Below are experts of layer 12 (counted from 0) of a mixture-of-experts language model. Rows are named router (the router's row for the expert), gate (a neuron's input weights, with its number), up (a neuron's input weights, with its number), down (a neuron's output weights, with its number) and show model dimensions 0-127. Each number is 128 + 32 x the weight over its row's rms, rounded and kept within 0 to 255. Numbers have three digits each.
After each expert's rows: a language model's description of what the expert responds to; "comes before" lists some tokens at least twice as common just after its tokens as in all text. This comes from a sample of Wikipedia text that the model never trained on. Tokens count by the router's weight.

# expert 39
router:133117144112158083074133115075115074091108113219153143106092087111156105133089202150109112088166123132120107149144059116116154114082194116140158112115125116120089146099069196146155144162086112161054133149153136156117166138187142126144111110097113124129154107112124092126115133127148123164113101069101156207128171205110166163117156149116156178107113129126114129167110101156197172134166
gate0:127127127101159106112074146124139116094134067183134177086160114084128112114115130115083126088138124143155160176109069119165096090079157168134106108135151129142114143129070091187136170184126082163144110050089078159127122134105148098144111215081155074127168172121085143135131120146111158183140150186116135134102148159088189147188178142097131183143140099098082107097132113157120083124157
up0:137113133116109137088112039171076166138098195111107141162085135133120204165146138203134153154163102092116122068076129174157137157158114102182145101083091127126161112144152168095160115079115145133188127144120141110095121120133111116138120146088108186127100109150137092087124130183100119144101192112150158135216093151110096110129126095139129154122132092176152099084178121058095086145108
down0:144123146117137136094210149100092083092063054124079125159109107185153135125150124136138141057088109088137138100105104172065082177091148139117199050172137173121187133153170144102137175129129168131167111103096155144093176103117151132107125105151144112156086199099176121130098109113071117161113136128155140141165135145107131102086135138158125110179086136147095190146157098135117090118135
What it handles: Sentence-final periods, often fused with a word ending (ters., er., ing.), plus ending pieces of Spanish or Portuguese words: Coruña, Meteorológica.
comes before: "\n\n", "\n", " The", " He", " ", " In"

# expert 20
router:121134147122117164097119126077146111148106079106213136103112054124158135077130152189098113142133107106088126154139122164132125098148209164103135100109105096154122191182053186100203151136116123153102153123159134077120173123160136143147126094149173119132138117120069087113100167092148085144089133117123176182191123106149128154091149168144181155107150122143188164137153119129184116105175
gate0:077156120088095157154113127091122141190110070131107118165178155093192083155116119188094095152142122113089106112177128173110158117161157128103091119095152145192114161166116142104116147165162163163160141151119092093097172099168170168144124102126181124132160100150118103126148188080137109155068126128152100151085166177140135222117116189115134134126129132077153129171096082101099061122134
up0:161181157133162147194203157171123127080112082100151142169172144127129146118112117116076097176137075120099096164111146171151067147097131151142120185123105119084114132142098114188107147090115151179094143184202139107159162135143086124100109135110089126116060096099078140080149132119164158127103118157174150102127146078169169110135156124138163180190151097127105133104153105087123137061169
down0:128127105110131134101129189074131166107079109184182165109099180132115133133140155176123106126135118053140072133131148097136140132183078153141165142221168123141089128126125119148144142183153178107091141119147130094138164159113154199140068118111157142036082147116149162183120152078140133164121095108122134154080160154151175113121148114121153144124185097123116150184084137096160055130135
What it handles: Paragraph breaks, == heading markers ==, apostrophes inside names and lyrics, quote marks, and clause joiners like ", which" or "but".
comes before: "\n", "\n\n", "The", "===", "==", "| "

# expert 16
router:158150169148185154106103126125159059117103107098165159144109127129140100080118177177101095095176130125102098111143103180158136094145171138091145162074103070128140170130046125085121156151139134199086182066134141120116189087155099113129167131127147110181152119079129098098122156119100114198131094069123136214150163128134168144151126134153167185134139159098172143127113127160147165130132
gate0:099112122109115106118102179126159143151135180103128092143105087093101058107227124171108114139088109102193132137075107145153127112122128111129090077103117145142145154122118130100124189072178166175143131084080111110136122185122088113180122185166154127137152162115123107140138164103052111145110094100100091154062079193103149093146155121144155194125113076137126113173167146132115076141160
up0:076125137106129092158153085095061127117113103125104099100056166105085096145145114177155117130117111122189103143145176081097131136137099114193185089132118148130105100144119201107155135141117101100144084169176083072091200154176092106136099131125168166125084078134120097117126133138209172109130118104202079136126135120118090180141151159155063151103100117141135135143167159156105165134131
down0:075185130147081101067110135113156120118086114116129094107100124068152098078113147155159065097186157171163149131112119115152195146059079159152164180129108068137133148111077061099147076127141189112174137153163165111168105133139163169122105129179123188153141120142131181124094066090170101125116116138131132115132120150118033127133122161110121143126074134143110130163154115146157133097155
What it handles: Space-padded tokens in tables, lists and dates that come just before digits, such as table pipes, "In " before years, open brackets.
comes before: "1", "2", "0", "3", "4", "5"

# expert 62
router:115129156126111106119137113058109123073106091155195098121106101123224129099107161155134141113127080130106107187120088131134158127118207095083175042118104114123121181133115182138106141146081102229103149138149158126091152101152129107133140089106115111122162133064110136113127128118123115121104174138124129181124151161153149109144177154168152149125079137162142079130092118147223175123109
gate0:122187155142140078095080149141048098183135129157137087172108072158132109109108129155166107117131097139124119179059088089161150148141150154174093143130114055158138173147155111151112170157157113120055074134130121118124143125060105086162155087172178116140145148105109171142123148107123092121131166111081120189165144176172141140074106106119084105099119130178104153153105154127204127137093
up0:126135180175078127126166079121105121161120135133125092116184071181107157106122114167196147090090152109178144068132172106103137127109127147138127146104145087087115130113103148134180098135110130105154162104138151149135078126150142129119092098145124073127130153155191174073051078145078153168153110090107134145164173115105093165155066084120108164150175104100162144115171074093125046105166
down0:087127129090101144100143156105092139121182171095105090092137134037152105126123118128090113089126142115167182087172142089164158179113084135130099120109103104056140114177081099178104101156067090109104180116074102147153156092101178143138107091155190138114137124090181115141127062093131141127123150133147160125126160189101133123109131132105118214149168101168159125143134151146159066136178
What it handles: Pipe separators, empty cell runs and line ends in data tables of sports results, elections and records, plus semicolons in number lists.
comes before: "\n", "| ", "|", "\n\n", "-", "- "

# expert 32
router:160158169159105082116147144081110079092123116137168166117127079149220111104114163116134106133174119107119089180141114152162083136090201104122179099052106096129127113167082146115162164137093120203116160114175139124083165111192126075157163144107064088128129130064091106071119165082139115147140146081158127164126142174135148087139165141133164152119136130139170123141086127123144169163130
gate0:108129051114139051094092136144076137121075134142075096097049159169173168111165118086146109096195148127160138150134113121186105162101178149155136114098087140118107093138092143094120171099053165151153142105119113117059153130139161122189110142145056103109141123113090114143123135118141097134097142174131130181145118123165095099098107098149127116126176126165197047155103135157113107121133
up0:135105147133120083111105145113176144154189117144102169095128155103177137168173149120133134170103115080103137116081104104081106128128151101094155132170119082139136179179150125159058133159105224112123088124080109120200131153145193099060105108142097132117121153142143126156171144136077131155100104165140113190149096158093083127184154115177114088140111115166157103078107080183111100133075
down0:106152123124140130169169110092116133151148081155105164103124120130100180136102203068098116124093150116175128147134096134096107111131181087159107136096169093141170115142184165135165117141094103122107103134149130136137146143170087148165115167154163137230091076129113126175159165158193106071116119128134153115159110076172233132085096095160149172125183167133111103139100171146106133174155
What it handles: Hyphen bullets opening list lines, line breaks between list items, and pipes or colons in infoboxes and tables.
comes before: "-", "\n", "2", "- ", "|", "- D"

# expert 5
router:134157176144163139115138162098134106150105122119161130083088064146196126081164164148162088116178131119099153147139113141110137117138215138056156086075106109144150204173102140099165152155131162158110180147121170083123178090139170087115112061175154115128146151102131057098128153089089096124111156091108112206169169139131145136103110154190176103125129127111149121139128111152174155135141
gate0:184092142187148103138113096133144152136138129075143106127092131106107090134130145102038141045164133157135116195103137104113160106104117140110158134073046109134172102132131085110134085180121110135159143145130106144100128112132107116138109104121074104110125154099174084118115091081062112115155165181136168117075136167080115129152149127151172109179122118081188133103123182154099065149205
up0:094130116104124141184099175091147124133144123165151161124157205172124121125100127077119113149218138194146086069155122163172143090113077093086138119090109148144125099128051173098120156091131133101121141062129074127153189140141092104107167146086127186104095142108152178112147139110095087158076141153155170125095105154082130117154127139116086161180136148139145088092126091141137118066078
down0:111164149092155080112128131132089088131096084117143177147100107113105130147101092115103076116111065089129108124126167089070124168237094136102167142129049134114094107152134166156132111214119155134129113119130092111126121128085195177099108070143105083121149108077144105136146068121068186137131172135144139139117109088098141116151169129103166109118112131132095047143117181131129097167149
What it handles: Line breaks and paragraph breaks, especially after table rows, headings and list items, plus opening parentheses, quotes and sentence-initial In.
comes before: "| ", "|", "-", "The", "- ", "==="

# expert 7
router:140114131138107131131124126053104108094165089143176112109093120142100133165142150158129128096118152082106132142125087088197124135121182111132108078049105091112123164161090164103193122109154096149166145108150143139045187155175126116121131102096112095196208136124124078140119149142104121150164169096102109207156142172138138148184107130125170086127104144146149114186123150193185139111150
gate0:136157172105078104099123091091125145106170095156153163111074118080128129133111127139132127196123167091144130111139074116122185178145161087112144132132173183075110171155113142082152177137160081148158111102164151139131124120168088094126078122104104145159087108091132194112132130119145133097172194118105037183088137137155049178065168133153161142108109134143122160174107133181126128096122
up0:074140099132132142139121137183121110152065141137105174128081128174078167096030149158189091120190107178100142151082168122096142098161137110105103079146149105139139117117210098161157106109086129100110096169087155182091152100104120103098108099183187106091092168152085108146162171103155145148112067157134141138162085103164128140116129127139114156157161145157161122199115134140143155130149
down0:145132126108171156078118211162134185128130135162139141122142166180128129155151164083119110118160147190091169110041207112173131143109140131088146116108138183141099048192151094162166093126160123062152118135178142110165182156103114141125173110107161144149179140159094156170109137080125146102107117164132119171116099147145137142061176150151120179128097173100109144127106102139154160128111
What it handles: Number tokens in sports results, election and statistics tables, especially round values like 000, 50, 200, often after pipes.
comes before: " | ", ".", "–", "; ", ",", " |"

# expert 1
router:123109150164137112093107117091140098123148122173178157110123112106151121118109170177120109165137114159130092152117107112150118139079180078156163125126096132116119124101060204163127149167129110162081148157205169122128154130182155122164167138122116129138135138106092097099088152106100125166121124100104152233234191169136170173093178109117124182109089122120153144167078111131156171144095
gate0:080116179197151080179149113098101096170168126089164143074095135075150138089082146180064105167118088123138140120132097154137139188090157165102134154135091128145071128172096143124137173115149109129141126108097132112131162135120143117209113161116090170138127108087113123124137175060135150152119117096195135162144073126143210165140100133093098186128128117171101150107159156167101195132120
up0:134150119081146202122109159117128136109167111158144161098052142113086141165060096131158147127114136178134102141078119126127093137092145107128156142111190149145118105153208104109174139083137178123131118157177144100147143094109100191098150113129169162133097093078114171047085147155104134102103183083071125088141156162147083143104125123173162112051126086130157163173155104129141144092098
down0:128162084104114165083119084158114162134148138098168149098098094110177122155174109129167073166146179123113198119110066113132116124149116055102095104093189137133206101185150142095166180130169114128133143123103136118174109039103134140087102109121155106103156149109136121139115115140102049126174116103130195083131143090100087157091074159118142141113069132093151134140091118130109119184134
What it handles: Periods and period-fused word ends closing sentences, dates or citations, like 1962. or (2013). or es., plus table pipes and ==.
comes before: "\n\n", " The", "\n", " He", "0", "5"

# expert 35
router:153126193118121080081148117058112041130141104162165165102138107145151157150138176202181083170156117124106112121127157144164138138128180089135117079127093133135115151104067186140146109099148147188147159104162090124094190095165145146118133138129147104164180114137065121095135127107093117171137140083115109181182136111155159098169143129120161182112086107063178148119094090147167153146148
gate0:096082162146181135096130097113090100109100121064119096139154094159096150121074113074104083096133127116102146137129167063115069143113148116092119156112138118093118121150161113169136129040154183193139184118090133156129187188152083130158120147192105117087160114146146148125194141063132170146097154167117145185185134137135154116147141065136155145126111101088136133134159140132158130204111
up0:128121191161169083154108098091118148135146128132148123044104116114146161135156100140128095106215074127108157139090181082129082127126109053093145111114141112061172126188120091088129100117089157176104127180150098093149137193137097117129163143177135124132084104169068159130111171061120122124124125120123124127153082129062089157157131141139075135157124121123079101070148116149087098165138
down0:117119150148094145082112129166169084148149091110165133087177134095126154065091098104175149162173091174218116192168142143134185164113174149159113150144160173082198157122088129140110081084172099157140095128123133120099092110136061092096165137141121117158138141147097164192152101140141109127159088125091163087149174119074157134132146170132124169100160165090128119144137099182081130118143
What it handles: Spaces, pipes, periods, colons and words like of between numbers in tables, statistics, coordinates, times and sales figures.
comes before: "1", "2", "0", "3", "4", "5"

# expert 42
router:164121118141139121118119141110163126136129096104155156140133101148191135132145177193100097116139140148102121110090118138157159135130254082077134085121153070187087171102112133103135125166141150209103182122128134144090154064107142117185153131129159109163189113110135093124117195076100103187177155103101134168174133130152155106169144171159154150127138131080122151128098111104149131187168
gate0:142123092131160074114117164138197174108114122162117113139159138124131169133043116110144111077131115125141134126134078092094125088140177139121107146160114091169060147139133171145119142140142207102150144073119193163173131058093163163112127121105104111138198147121098132182184125120201180163154155147125166155199166153131104166162119141136159174160150172130148109175159098105168110134118
up0:197073160170093181116184134118150102148101150125140110163146078124131082121165110137134138151144122136087123151085173160096154085082120169080142192139080120103166153067105077112120102158120049113134085133123137078129104088155135144083127118160141116143109079139156151104126155156125099209200160102102179070134122105129148141109120158134133077092165139143084145069116112149122113074178
down0:109117140159132162114183124164128123130140107121158125119178137170114165131049119105140123170177137112074072127140110185100190068171133177110088067162145160099106125073132119115143144140133080109114131169087162138137127077142109104069135154071110064070086157137099125113190116153122106155128072169174145155185180126135169087069100102124085102111121170114149139139132107086127095088117
What it handles: Separators between numbers in tables and lists: pipes, semicolons, en dashes in scores and ranges, hyphens, such as 14–10, 12; 13.
comes before: "2", "1", "0", "3", "4", "6"

# expert 18
router:111088113097124113078136105063132074111091125179153123134103106120130120098123154146097135127112113145123117198102112130195122127111192157161110089080111069157146164102135130119099118172114089192079215081193148112086152115144166103137092109098131166214203114070153123110098166152057132159129137097131127173187157122126146120151129172109159124107098117139143139155151122129183154123124
gate0:112129133155096104078129114120084150120121147100121176112095123102113094125181157158114119120144041144110138112108111183126167113142153155099128106101030143123127136123170101131137091140118117098119175111183124121117180152129124214125075130098086085121196138143100131122138174177044122184124139104121121082099150069144119148117154121156125100066047146137117091130142223134138106146108
up0:171166157077126076119105141162157130081103146151143157136101093108153075145152176166129151115167131180107095150115166109114117157176114095101153149152107130177111142134065160070097128172162092088143064153091109122157112100145090054066100061133097208158115148139143172166094092132132130099202145169128120174117127105119141126148136114162124130104100084143121157103074091187135110095089
down0:190159129072108157105138114155091138162129089117138137141107087154222121109136120211144127170100152132119145168142099139145099136137178106105192147070127127112191099150125110109138144155145115151147128130139075140149121116138123089137114123135158160234136130137095126118124120159177146047125103144076148069093117115182109127126152067162163099153142151103133168104141213126050135143159
What it handles: Cells in sports results and statistics tables: position codes, team names, racing entries, seasons, totals, such as | MF, Racing, Totals.
comes before: " | ", " |", "; ", ")", "–", " "